config.toml
n_layer = 9
d_model = 320
n_experts = 256
experts_per_token = 4
d_expert = 64
d_shared_expert = 0
activation = "swiglu"
moe_layers = [0, 1, 2, 3, 4, 5, 6, 7, 8]
router_score = "softmax"
normalize_top_k = true
routed_scale = 1.0
balance_loss = 0.00164
balance_bias = true
router_noise = 0.3
init_std_router = 0.0128
lr_router = 0.000744
n_head = 5
n_kv_head = 5
head_dim = 64
vocab_size = 18945
norm = "rmsnorm"
norm_place = "pre"
norm_eps = 1e-06
positions = "rope"
rope_base = 10000.0
rope_fraction = 1.0
qk_norm = true
attn_scale = 0.16
tie_embeddings = false
parallel_block = false
init = "uniform"
init_std_qkv = 0.0281
init_std_o = 0.0
init_std_up = 0.0281
init_std_down = 0.0
optimizer = "adam_variant"
lr = 0.00111
lr_mult_qkv = 0.5
lr_mult_o = 1.2
beta1 = 0.9
beta2 = 0.99
lr_head = 0.00844
warmup_steps = 345
schedule = "wsd"
decay_fraction = 0.711
decay_shape = "sqrt"
final_lr_fraction = 0.05
batch_tokens = 131072
seq_len = 256
doc_mask = false
z_loss = 1e-05
train_tokens = 846800000
steps = 6461
dataset = "wikipedia_en"
Below are experts of layer 3 (counted from 0) of a mixture-of-experts language model. Rows are named gate (a neuron's input weights, with its number), up (a neuron's input weights, with its number) and show model dimensions 0-63. Each number is 500 + 25 x the weight over its row's rms, rounded and kept within 0 to 999. Numbers have three digits each.
Before each expert's rows: a language model's description of what the expert responds to. This comes from a sample of Wikipedia text that the model never trained on.

# expert 4
Year prefixes like 185, 187, 191 before the final digit, plus North/north, °N, front, building and word-start pieces like sl, pl, bl.
gate0:500539518521496506473503499488527493492496489514491507536513486532516485539488488456518451483531501467496518503498466470503502507514514486489499494499430530542557459517486491502588484440495532
up0:506467505534483469537501475484503508512548489515520503508504540537440509443504523529527503540534483514430496501520499480499474496495485556553488501525494454486482506498463447519470497534470532
gate1:538517501488516483508481527529477503517526504481555491522512528533461474517459499523482466518469501503521499485465501510494467481492496514487508506473551496480489511535526530500506463472524538
up1:517482530501519498519515484539497480574484457549483491515501478527512513532462537483506538534536540489448506498523511513491481480477457499489498482474503497523500517491557504511510494480520532
gate2:454525540539518512505445544516447518508464519497555508504478444518459509523492511514508516501496477536451533462541468507482472519513519461530498495513473498501547458492584489484530485543497518
up2:517509504476539444499478481460444523501529450522488511493478527498529498484513510530495479525516475423519480528513512520467499496495488534478510534515491462477470503476491475517481502476497513
gate3:489504520480496476494481509464515498510476526500512506470484543459520487426505474451491495489515522506562478478532502488502525449504502500496431525517510522482495471502529537488535571518488504
up3:505527482490495519498468521460480536486476471503541556501570515481442475496490476523513488550513505506510547496524539485514550507540477529536562498517502507522476508515447474519506474438462483
gate4:480510488533512479511524481494464516469512504460513484504472457507492453503516491464526449535497567466495490487474445495480483494466499538501529506466498454491464494459491495523508513476463480
up4:501503481476497529503488482477528509548499516524512491486486495486587481554498546507488446543492524482492472528497505536465528507524514522510518458461472467490528522447505503560524500467479501
gate5:478491503528520473499513492516554484481497421496469533549476485521496499486522487510525516503472458502456527465501471456513490498452548499479468492505508517509498471488487455509507545469492452
up5:503491510501454536514536501496518488519559513487509465516520506530506488493482476458516538470487514494492492477473510534498460519524453493505556513488516539484496527542502473515552518513496502
gate6:498469493513502531456502529507488502431485467476510479492477517521493495543482525467506492535489496472543489506502495533454468539539463497521519555451477537535519474546470520481514493493520502
up6:502480479509472529495474529516497513463481502472479517503512504450516536504510456501480480518491505519521530509510512528475497478509529491504478515495517534505524485473448522488475453489512474
gate7:471472513522507538503518499507506489526516460483529537534475466494507498525503508504526536547563499527483482539552496525504503497508463490524496504556489514541509484468464529506475539522502472
up7:439497552479494516473483477529493512559482488503491502486494522544485504478515510466528493501541542505524502510502517527512521505492530461459531525508521481486515474551526522477530478463500475
gate8:471482471521494511483486491520513500504522496518490495527499479475474473497518468483455462507494458496495498511506514534523507512496544491495503498560528497453504447475500468493489515546480504
up8:481506498494516496490553487506483523467477491493502477546503514489464504507495515459485504517534452516511484516516506507480484524492514441498449464499499525550517532521481480495461500520491503
gate9:506482519520542475515495475461505499474484491485502538413515508470460449515488487502495522480482449524509533480474466479513482536460540475475501467465484548529504509534522506533544546486504527
up9:499541512525484509479479494497500474474517516456499520514489525547537569496488522514525511522478556511516548494515448503495493499498485508505517529522523493519479514491517516535503469504521468
gate10:443490464512543532530549486503515481506486461539520525506469490493543432540460497532496534478512522472511447521536459503521465513498488496503497547507521475474475506503457498543508524516542480
up10:503475481545541516529553519489501475504498505500520468446517495501455495499517533548484510532490509498542466483513499530455512519501484488482499542522533473497547488511510524463488505522496525

# expert 55
Articles and number words opening a sentence or noun phrase, especially One, A, An, two, three, as in "One such example".
gate0:497533493498524550533500529519519501510503522529464511512533526452513467535531512509524538468511484511505458515505509509484486525500510468476496498551497528513521495547516506490490483569547496
up0:483529470523490491518515512502491501481490537495509503454448481494484495503477516515574509481491479469482432515499472465557565459479479471519506469524514548466519511504430518506484514525505460
gate1:511499496514550507518480535543504510482491501534475516522523502498527491516495455476502546500484488520500541452502492512493505500542543482466520528505545497500480502537481472531511484490544484
up1:539514468493536547476514444510494488499508523531448478535456495532501527495476476501488557469485463501501540512522525506479525481495533516458517520478503565479498511575503456504520483481477534
gate2:530500509506508512509475468466483499526504530498491499461470499531484565525468489523498529488460507486470522491467469525488500550516567527458504515533506498514506483504487489529519516515540537
up2:516457483471432514501466507481490480490521515482465479555494485518490551512497556500454503499511501474510496518487550488526529539491437503470501475490499496532476491472522513489517509498495538
gate3:502501461534492515513498503456515477521505529468509509481516505460495495570504458461511527502473478483510535490502493492494529488512453475513464527518464536490504524508525498550473512493497481
up3:465507488499544458504475534475510516478503523458482525510435518493485521496494491480486486491463448507492511476510481434462517501503492472444449495528515511486477496533468516501512507526505509
gate4:466546470509498456547469523504503515476471480506516490447506481519487533446459507512490529487492489443533500525505469520477538514512477475472506522468512483539503501525507498535440541514504506
up4:532474526477474462533496475515481512486472506491484502498529490468462471518552496462458495517519533467450555532496477503495472487445483517519469471491500510486479467501479506424466481492510512
gate5:463488435482452460515490502513494531468472510490497494484472503487499484555487521467526570509468460451463511488497512464480510508546498497506498478516475510553458504480472539512504482512500497
up5:523492493496498522514516489445537500502484478513517515437510490494512501478515476541492493452512496508521489524435513479493483493498524507544515487461486527524482514486496500491528539493496487
gate6:513515510519452555522512496466543473488536474479524499453492539485514509483513487479493508482467520516511504471503503513509508492528486521478472482511504504515533459472453505499514476522491502
up6:517478493500475491496475519477538548513476511521475481493510535464513522454488458495555528472540486477517461561529473535491574487471490489472458476517493520463454470510510540536487473519495466
gate7:466500460483482484516509513511524473450527523468476483567478557539530435489484531516534490503518478500476481462468515519477522515427472496463495463518507527483507536476460468519547561474488505
up7:481526550492491508524499480495514493512478507498516501478513486437469514522450477517454504501483528528494544477499492518495478495546491499547506498475504473513506505515534488452463468519507546
gate8:479469519486518513488512498464472490462536499533477500531464488466484499492521482532515507531516488488493485505492489494538526506494497513510529554506485469504465498544494541542486487503485525
up8:565521477531476503515511515469533504483430490534477500528477479512529454527542527479474518459508499486477483515539491517505532544487529494518519471505497512544452499487552491476505537509500478
gate9:485513489558481488489521490455521513536507533514497516480478471527566525451531477488520496478493474496486470490476486524529548488501507500486485510550460522526512514530556462557534490506521472
up9:516470506459466497521498512535493490455542517472492507529481467506451506515485486487518526467521542510465531513491504501466469541500517521512526460509481510481486534473485477469530534486481544
gate10:485544501531512514496508513474501492490485489530503516477415490497492450500521492485502491526472482510484508478465481473480483549532496445477510487484492514520479505483493478495495533533491492
up10:556481554525469520493479513496526521486495475528535481486532545483534502470483522539516502488561545474470491514526536531519547468482470525452489528482543473496515491539494530542470484462513493

# expert 29
Capital letters and short fragments inside foreign or unusual proper names and acronyms, often right after an initial M, e.g. Modi'in, Zrinski.
gate0:517524512477503495509508516528512511461482478509488500523506487513459479528516502484519552517492523519499465528504466552493487535490506523484547503510507501482483501521466533542511479495474525
up0:517492527465442476530484483493476524490484493537523472448429465490527481488514462480533538525519491461506491513468466552507474512507543476530475511516510498532509462529520495475531526503499468
gate1:502522534507505463492480482456447495501497536476513495478519461553493533514496548491536533504475511503483490436528488516509488532466462488502483541488517518465490489495523500547524526510509550
up1:500477464528478443556508515470514517440507478508494537486492507487539486489514487536466517470520483491487520509489492461499510565510519472507482522490540530509485484516444531497523514457534499
gate2:473558520484510518524527542474461498482500499470466568486502504509504474490461521507484557497508503512521481483551492472505466536502509472465479512498543459462495477519473485443463491503459481
up2:525448498507490499494497481513553471505504521534522492497509494517510497449518483488519489502529490540527531506492517495505542478436494509506537490488484544535472534465524490543544551502521505
gate3:466536501458523502503515525498477516489502503481495486488524501505497486519451563508463501518519469502478499477487488475506514410510472488476462468491476484457506479456466510494472516517517535
up3:537495485564513501505481489501461503517461494504492472519520518478489553489531520509508513488495510484498482507498468529461501508498516498509478503490461528519509496452495525507532470504460545
gate4:524536506510497510531498492542522522490493493458511517528486492487510501511478507503486531493500521489476503493475468487530501480536525517455497542501565471520476485454500488493508520526492483
up4:500476470504478529510448489498522504511534508515470504479527504484463494487496504516516434511511491484508509546483564532527511460495466522504520497458514531514495515473472461487515501524518529
gate5:517493490496469453524503504498483515515547522467469507481499491459514514474511528487511525465487508471489505561519532455517476523538456500537508535488508532512476481536524511517476465535526506
up5:512486504501493542468514532520518510501515513498507515508529460465542468474490509485494532437462541508530496482495452529486491516520522485498475464506535503503519516505465507532487474493447535
gate6:507548506504511477476548503506455532525499435497531515439503496477500450485526496479467491480479520509508526458496482447510468513487489478538499531492494497496522508531457505502498530468467533
up6:470499487497482489514556490531463487529479466506447462433509489490480498520526513539530522497445488519517502500510512456507483497519484488462513526497539536523503469480470493491520533508434555
gate7:519511513544460450550512509501517562470485491487501509451483465499486528498505489495470502493491530482450507509491467480522492514526492447523509506503507521511509489491526455521475463530527519
up7:497467508511485542477459509471559493505512568499474537515435523521482493469516485536468488508492492520499528533481513523490509491481522499519520521510519537511467520493518471506530496461526512
gate8:454499501494500469535487492542496501507477487509540545535462466469546519516509505526508429513456526483472528492483501515516510465495492504465510558566500498518465509502511492509513446502489462
up8:515472481499498507459515448474525513486541519492427495485524550537481506467497493459516544518530477502473497469523487486506477491468514530524483504499524498476487532493505524481464545496495551
gate9:492488479489478552500513524492535467517537498515478508517547495450501476481496480488545481471541449510516495491465470518485499494472512538494513480516517550541499470503465473482519509552488491
up9:489523467478503487503460525539485509524514467493524516511478479521483479531537503520450506522526497504492490508500485492503520481547503469429503548517483464442520517451500481510497528460515516
gate10:504553515520475509527464516531494505492481498531490530486518496516515475508480546496508469517464527472488519471502502494520485485512503548497454476545469494481477471523511485477512552511499514
up10:507508487496468497536487488531504516509512468529531523486514491519505468502470504502515495462434504518535530517496476505506487520501512505504502488542503462505530507480543522501509478532509488

# expert 57
Given names and name pieces of people in credits, lists and tables, such as John, Alex, Stan, Louise, Carter.
gate0:464509450507490451474481487521504464541481524506452465478494514462488516526485494478467532483483487522498498522496442551507479504519499481473493480505478514516495519486487523492470511501465473
up0:512506498507487451521445518463485507512486496447509483492456492465485494416490493457490478515520521527489503494549500522472493443530544485516482501528500477479500464456496538536529478501511494
gate1:514540486516488552478511480473477515496473508508468470497502491519527504478531543493496561482498468482526538467517510523517504500485524544526518495500525487544507509521585511499513524454467534
up1:528512509534476521506532477525501545502461516498495527483518539452469494498507488535500469529492518490508503481493482516484523462484487474555464477511489555493490515440466489476556514517525465
gate2:479513478472476467501564521478483503501480504442490484486494503534510512471529527521478503489503530523499464554505493470501468494504508476493468503497471465492554491493470504519486513509530482
up2:482524466451474479474543522497511495505460510477494489514525534536547504487530538540492522504484518510502512537536483505507520488519505488477510482530510523499497495496492509542489527488532497
gate3:473477537484487467488513481523511527499534509512504461470507479449449473513481557497499505500512516526474472493526498499534489474482569480473498501482476497508492507483458492490499521481528503
up3:460486524507503505548574540498537476465478496477541525530482475519508520524484507498502497488501486481471464435533509500490500480444523475473519461522480551531472529551470502496489501500493479
gate4:479489520524524481494507508518506510509528533526505501474547494443502474514503516507487478498501519513495521486457515475490499490494482448494518560474515479483476507495519539478510516470496492
up4:500482500507492536494505507547494512500519527566458496495495533469480511469472507519474457497520480468490519491448514487495469521493483454512501568497517456514501497485468437447493555463509491
gate5:480536505451492502515480501476472510484462513541531509480490481500529456518509490487463569442523492545510493478474491521487504515496472498507529480474512510484475538502503483482507485514496456
up5:509547429498467503492536503485518506517460520504566514482501558473538479452552446511519502473481479506481518502526542497474478497458520508453427531487460504498459515505525525449470481481504472
gate6:492504504475459530488528523509519475513533572484532490436511540529510495501521498511516548518469453466506456486499507527527497452462528486467526506517510509541440529458484476530505494472506470
up6:472496534502497471495501495510479526468520472457537470552506510539472512499529511483440494502519472488483512444456557473516452517529448492527495510498515490462497489495468521531505499516571489
gate7:492517562495473495501518476515497504467468515476515499506479470479467512473469518466538521517487498512476512460484467460516456500496476482532475562494517477541473497548505473470437457490502518
up7:536490534514535534509538532509466511489519471471512541504508453462524500481494497470520477532517501479482544516516506505507503498496494457486527506506538482457517520482515492507525460507532479
gate8:521508461539518507462462500521505494536502530505533459481524507537518491450566491483492526470461512482490485565503510517541506479452534531524485489505470510481531505532547496525528484540488513
up8:469544471499490530521495522493511512483490452522525510508502482470488452494477500555538493478535488453462514487504515499477550510523496488484493479530520477530494506431509512476452515514572477
gate9:494518502484491466514496498494501484483478470498473525497489474541490456514501525494487545486472508533511485543529503508525495513527527531535475529563494510464489490498485505518526491520481523
up9:477514480521509495515488509541514494484494478505549506516516487438473523520471457501531477511533523453471503474507494485507527518443493458504490521461530448492477494508518454513447529499568480
gate10:512484521478515506527494529518520547454560519494499513507504540480502488529494456488474442495563499445457495508489494508477496498490481473475538523504504505565513487532536486487457514486511512
up10:500493538536510456467513515484514490550535527484488489464488521525492477476522465502507485558484506507551489556502497544522479517531495460510529460546512479514509446511501528510473492494511528

# expert 17
Digits and number words like one, four, seven, often in formulas, citations or dates, plus final letters of foreign words.
gate0:508517467483513522506531539485501501474469496488520513497526450530482471535520509458491516481534516525484539493526472541506527523510484502503562490538534500506480473519468523489485506495543505
up0:544518478539520552483544500465463507528475509461523486479544497505515514543507538499493510473507466539496508526497498492489487522487469538472518472513475503502496526539563514505504539484494507
gate1:449471498500451487511497543488510511501491433532450519502541515515466484491514489528497519498507511522449490527497504516539498500493509511489529535472556498445491520494497467509515534481502477
up1:500460505508536514488461488517446532549507479451505482499497474478449511541489493514514488479538517511477560503474460468515492538536494477491476501497494501519487508548489502519458518490502525
gate2:464499509489470505488538533496470481489506485512467505475493500511507464521518526479470502485479499497515468455502507540493497521514470504460493497537488475498456451521496475484488454504493533
up2:497464526512534526492495547513456494520492525515504468490489500514486495512494529463470532464499493484508511512465473483538524486475473532476517497492463498508469460481518541470534509509472504
gate3:500493508490495507477495486524494475536508463508453497529510516533476536563498491488505450490475512564501454491540499481509484496488514449502466496529499575491537503488468475454546479503515559
up3:517540447512506464471510498473534455475469497530514562481527523543467484517503521541502496493475549503494467544482496487523536477490499470522500515478522437487490492482454496508482491480509430
gate4:490479494501546491524501520503519501475507528519475464592482494485533495487491538490503515513539518473496519470518467531504528550513484493491482497490509572512472506460505496506475510475497462
up4:504521506499553488481503514493558483509475503469506486503498524500487492529517526494489485497524507469498509471508475458523496480503514444497492503492470524516543493455507515567501550494510454
gate5:481469479505521522536504502494501500504504510478550497461502509518523517495499516478496548512530482475487535515490507552485509551466499522501492529504496505512493510500545517466476516515468512
up5:507489534496498516529492495483459468504520494449512501469498508454502512508492468472543475535500474486475549475493476504503469534546505535483479425495488503530519493543490515522471506514490520
gate6:525506498502489473472549461504539476454509492506463524541466486509497536570532490510499468507507494458492482489487494541538478501525536554542512478468520478520520478508505473471505502504534521
up6:528491511491513524478494455466498470510507506487473528467488494552516519526559487530476492503494530514463471468535518495456458528534461547525525446490515568484527530465485529499499487524501553
gate7:496521550470480518544531490503480552472532511501511512492471481520499451533483478498520472520455528484447469488468500502512490522507516485542495511533545448542492480487470512455474510566517475
up7:486455517481521455502482528505516529516520476489547522539496469522465499501504520508531487491480525527518501493521502492473505522479518489480470480492497469452485506515477551475492516502480524
gate8:481505505524530453559537510501528565482497479453512525497503447503515509511494461498487521532498519501513542455540463517489493490566502413484479509513523494502475544500488482482499526532476505
up8:522478536507554489495515525568491469464542482498532520478484514495465493493438520503487492496491530497482495530481500499484487483505490483491499454434481504439478490492514501529455507493480484
gate9:536535486497491521473542471486486490532516508492470499480481495542516492494532512525501500451478518523492488504457466502545540538498479494520527507496550524513520513500511473501524482521548533
up9:510535514579513515441510473490441512531524494504487515511541513502457507468537491530494517485484535446498510473478477509521537517507520533538496501510527479527543492508519481535540548491523509
gate10:514558536497499527479538506495514507509460471494511483483495517485484522497498526454491492541531499486475492505482479470542474480513489466490505496479508490522503478493471504456496483491547509
up10:469548525473469489479487499470521522498473528531568496492451527501528515513509516463467472527526490465459486506477480488523472522508485507518483496499500517536519542535523525491469521521457503

# expert 31
Capitalized first syllables of names, often Asian or foreign, in lists and tables, e.g. Don(key), Mar, Kim, Luc(io), Sim(rishamn).
gate0:519473517502542498513495524481507511482516511487541533493496546560521494460474511490482498489489482497498502510496496451497494455433484478512463490489502489494517486476463491437570538524527515
up0:507517564502491505481492475520468506480455466509520470453475522502442516503502484506492526521509498483491478475475508500524521529529505550530490533503472477496486537485534517529516486436476501
gate1:486501484532510479542532536459546514476515499492459504468485500481516491471508518509467486492510503534472528500489504505544542473498472476511528511434509499522483475474487536492520472490534492
up1:489513528501482538494469509472475504472496486448472488479491503509507464509528508558500519477501489493507501487498514453457492499541465538517503509535512476491424484488534477506498499535497574
gate2:486501521514473520503488515501496513485533512452519519481503512480448513528474529515481495455513515475466502470503499471514446540479489447507491496545577509507495505519503524519487550501446445
up2:492508525522519495500499506530504485481479466522498502508498515507500503465499467497554501508510498509477542456512508522491462496502579480503478528507460475524484505514511499469519479507556506
gate3:505534495543490475550557509462477527469514480510525543512483460501496563517500477470514511504523545459506510463515473527478502507531536481488501511480478513544516513521473478534469534484532510
up3:548486549479492528538463480541477511503507451505493495465522532527514483484500503490504501502505492497462552516489506504515493511501543488545490514504528466467488486518495497492511489576517458
gate4:524488526524491462536479487514531487491483533524486511501493522487487489506459460504481470515502529502517514494520509479504497466485474507507484515517516474539475467483466516527486476476521486
up4:506485508499489558532502504488485502467510448477549466508504499481498504502513508465495470502506512485487513494479423515472482530556502532538487479550487486478473511472510474497438504459490494
gate5:468493464552522484501502467517482509515500489499545547497490465496525510484443534484479548474513504540505492490522508527527537503479510457459461513467515516458508465491503490476482477519547450
up5:541484470500491494556532483531479501503540473518501531455483487481509501468562500501480539470523509438483511493480519498501537520503512530502552489463515466478499492509511492523468484489487484
gate6:544473465501535508489509517514482480474464504527494547503525522489497477499563492533472483506475466513475526488483524460483500542477511492493479499522523492525532522477492526490456492475519477
up6:462534505519488534496512542510519522495508499517481511471478501488534521490454480452476530509511506510478466498521499520492538478501514533535518548466492501459432503518506507479538490498522551
gate7:497478486521487494533496510554477473550524493501547488464525543548519477523539496492516517537529530473511524540535491479483452491522533504507469489535524481560526545497502489465493480517485500
up7:522509515554506468484475464516481477485484475469492511492503493520517498517492515488532522507535524472513486501480482532466470491505487516524504507413507498525541492481501484459492472543507536
gate8:426529528497527455505524529525476496532533507478458486479510501451533476487471471468532483490511507522487487474496512488529463521483526495508515511531479514512518512533499472495488465482538510
up8:499492468521548502511507467499522511518478501515523498469513486534489510488505497460503548517488512511498554512469498487493483490552471461515476473465455486519477473533488548521493498477462468
gate9:521545488491506487458504536527533522488449533492479513479541537495476504468498485506487493502483495489555472474490490482472484495494484497480536467502523503515519467473541481470490507514527504
up9:463473512531509476478494515459477487499476487469527488494469475484511506499466479477532516473497480471485512484513544493483497521482531530457525506527507482535430481500509512516492509548563490
gate10:469540492521523461490565507475469534478525515502515497496506479513544470532462533526509499474505501522486479493485481468525470488484484496484487507491452478496508508522483502487494504490525504
up10:544496486483480498518485515507497484487500494528535475505482488468472489543512517495480495488503506535494506494453545478536517505502525483467525488476478554454452481517498488506511522534506457

# expert 12
The word the, mostly lowercase after prepositions like of, in, to, at, as in "in the field".
gate0:488508513513476501493509473494476517485423522498545500504474487504465538483515473516505486530454512505462509521532481501467490457551509500491531491507496502494485522476496513508468442494427493
up0:479565499485504479502518515528503585490458497518489531479482467502494495501495498516476452519483479517490489522543482527531496486501514503496508531513523485494491516491482476502493501554486469
gate1:503512463488495525518489511493515561522527485514498483516485518524528490502503531475496505438519490512509502496462521489459515515463475512529490498496524450496503531463511516471523539526518506
up1:522534486490483503489469505508511482490443439491531452531493529499558480473490445523486527498463509493499484511518490506503491517502411518456478481470503505535524458470537489509481545486471500
gate2:489515489480484462515493515541529526521529508506517466474514438497499493496480512516483508493492532514496496494501501509468498498501510511491469513521522483525546534512483489489496477482480513
up2:505486494514499526508475493521491509529600515510501537466531515519570530491464525480471491481495522475483497518480522530498481483458452477514464494510492484534512498490520477475528509511503551
gate3:523466508498513486499470476563499437489450507507499496554505466521518511500504477475510501479485503468440488514534508510511523521534479506518524502526526555544510509525480487503477491520514474
up3:503512500484470515486509526457521535507524480510527559434463524511459483531482512487467495539509522528546502475463475501496482479495501500507503518480502449485489486504533529488503473486484521
gate4:488490492504489515504464444518536505495510499484492536450482518535476501497539549506494518511530531560555498505483504442537516510478440469526490514436520527489507503489487465475489471516509491
up4:518522505473492510482499470557489519491534475501482537496460463480471452511435469553538444535533522482500511488497512492486524481479482508542479556532485439476507509484487489460488499465446516
gate5:507455484501530505479497479520492475498500530485489494450500500471526502559449521531499556476561560502521494530486478511517515525492447473492494471523515507519485465484558512480520528503502491
up5:497486476509528487498478457508498453494521534519523496439519498478516514506475525495488544488535529481517518531507499515502540513479465481491486472517516484507483483455536522498507521509501473
gate6:483502530535551497496551501459499491500517515532485439460548509494517514493516466504532504499476478501509490502507489484528466531499517502512458510532505543556479551513541509485499515512477490
up6:467509470503467512474502488469487510515529500513477503466537471468524545514500517484538528501510485498496514509437546513484502494489569491476480479510493538517489502510531478441529469508487484
gate7:485505502506515487539513518544509558503510493512498522509475464533496474492524505503483471492547505514515494475510475496526485530489567497485499539565500500459480486518467475509473482518502494
up7:513465512497511473555523518504475492509469459497506478483515492488512461485530503495495529525475540490470509488500517499484523488546487518497497521456497528471493500550436514543465504499513491
gate8:485445521507527488535520553516471480485525516504523491477508537514529477510559515514500439516501510472500496506523512499477523563492484522510487532520517516486498450518489521476485486481482529
up8:481511504519499444503516511529466468519497490479489514492518476564499489537475499444490535508513506507471508483480499516497488479485511454501476530491512492487494463486467467495508516492522496
gate9:534499492509478503512483468558509491518454503530468505496510563512530514523481492513514513452524548524512494500523500487518512507487480462551501483491494572516514513470502456412506483524528503
up9:498431497496530501468476487555494468478493514516488486547542557536544498493444497512484525461485528532474522487491509510518511491551482486443501422523493496489467525533491487474519501518511522
gate10:524481483500481465488516532557518519489515472517529460527512518517481496502479497486485501499466458534469508473498444491467530461481466524471467500484527591526491497490503504510478465519485483
up10:475507499482533526483492471513505451512521507484458437501501508482532513523502542503495460519519497501515482488497500524523501531563489509472492484447479520458519488495475522495508499521485515

# expert 7
Short lowercase words or word starts right after an opening parenthesis or quote, mostly "a", also "an", "one", "for", "avg".
gate0:530501468484498460481511487502483486519479530546520486502486508504485496471466519477498502487517502532492491450503520499502552502482524477477482517470465545527500493465431509500495505489498477
up0:479477469474502494520488525529501552464533490509497497505526511500469536533528474498510546496496513535548490495518460486490514528478496494488474537431482531516518489463493534485495516535561514
gate1:515504498487491546519527507541584529529511524506532510517532542529460474495512508515485546495519538483479477501524467485512501501492495493511447480486488496529496544505490481479457476474540541
up1:517476470497464483505518491480504532504484510516507526462462488496541471500504549504513499507524474479514520499494445512493513474547516488509538494511502517558487485545509496510506484479453518
gate2:481534525518467479523509515520527498463519482490557566557456491498496466521499474461477487503534506511500505514507481461490474502502483515537505488487503531468471482513511502516535473499524555
up2:487565497538505547513501517461499505477504468518531545504483520471506516523500484471481545501491495511494476527492450516483497459493501515553521496476533510484520505463507520553514520469511465
gate3:539539519488497510497480521490482508524472491488499502554491508478497536478509545478475495532491502499498515459514467499512503495475498512502527540569496507503488499488460471504437504440458452
up3:513522523504544498520531522492487521515490502487511461457506531500491539493502494483490494523495514507461492509511510564519538462479527499496510497496537457462477499474467488466465498472442475
gate4:526497557508481539549498511525559520490481464494545469511467530530531495514515468484505508498515496507446517482492503508502485489487518504543501491527562484473510500494477477488495513515485459
up4:473512533529491511540451501492516490502504474550492505493529517475466538511489459459514474490467488490490519454493517499498500486458471528513467541519527494466452480502509505513512504504489439
gate5:493518485476504523481487507518484489520460537517522507496486502513497490440460495502533537500504501527473515500505498533489493490558520480473532522461497456500494462466525496517488523545476533
up5:490476495509482507514526502505512521475520476447486513495497485534486532507504515517491519513527456553517509529528485544493454495529534495497482521482479439506538486443456487509486498533545511
gate6:464461486548485487522491530486535545498500484491478492528500486519504497511489476504510489478463524484464539493508516485513514486526522499512475489491498520545522492522526517513528521503519534
up6:532518520532493498521502521563505489516490506492532527515461502510539445500506528447478498509521496476495478529498478461510517450493465476522538523484475487479497502506467537474489498485495475
gate7:500525498507502467477480487518539475473488518458514513523550493508526460480514505531531533439485475490523530476497459442480465509465475500514476473545555520484481508508514485483490532523485444
up7:473472481460514532503539504511475519516478502539500511502510503483504504496478507482488513504503526548461490529552526539514523471530502530470484498477503508493523513445487482513498488490510521
gate8:534520485471519533481513512498507525499475507504477512502471489470513505515500492485499477505504433495518483515477490524501472478494498527497480517472533493480516499486484468526528532480518470
up8:502564511469509484529462508470454476538447521498496473473494495475529537517494527469509465490481520525514549502502487507477505546484502465491474499515507497537495483507465509515440504504474551
gate9:524490475516529532499566491487547492537465490527577545519489468522543485494526475474476485491508478487498522514480507472540510472488469487531514504511523499536528508548490506496531498511526450
up9:503520531505494493511461498503472497477500488495496480490454547473466520520460532514502544503496531506502507460489508506468474540484534485480508506550493453481462469464504450508499503519431528
gate10:510491472571527468520505514512482510500486531511504482521519493472518468516535503525540519460493516512459529476488530477512507508496519521541542473483512507481506455462493517513507495466533489
up10:481537486491505509500495532518469486471503490570494482478506520452510507522554501475505456472501490466480497482514545475507533503474448502513555494475498513494483508490497479484469501517540496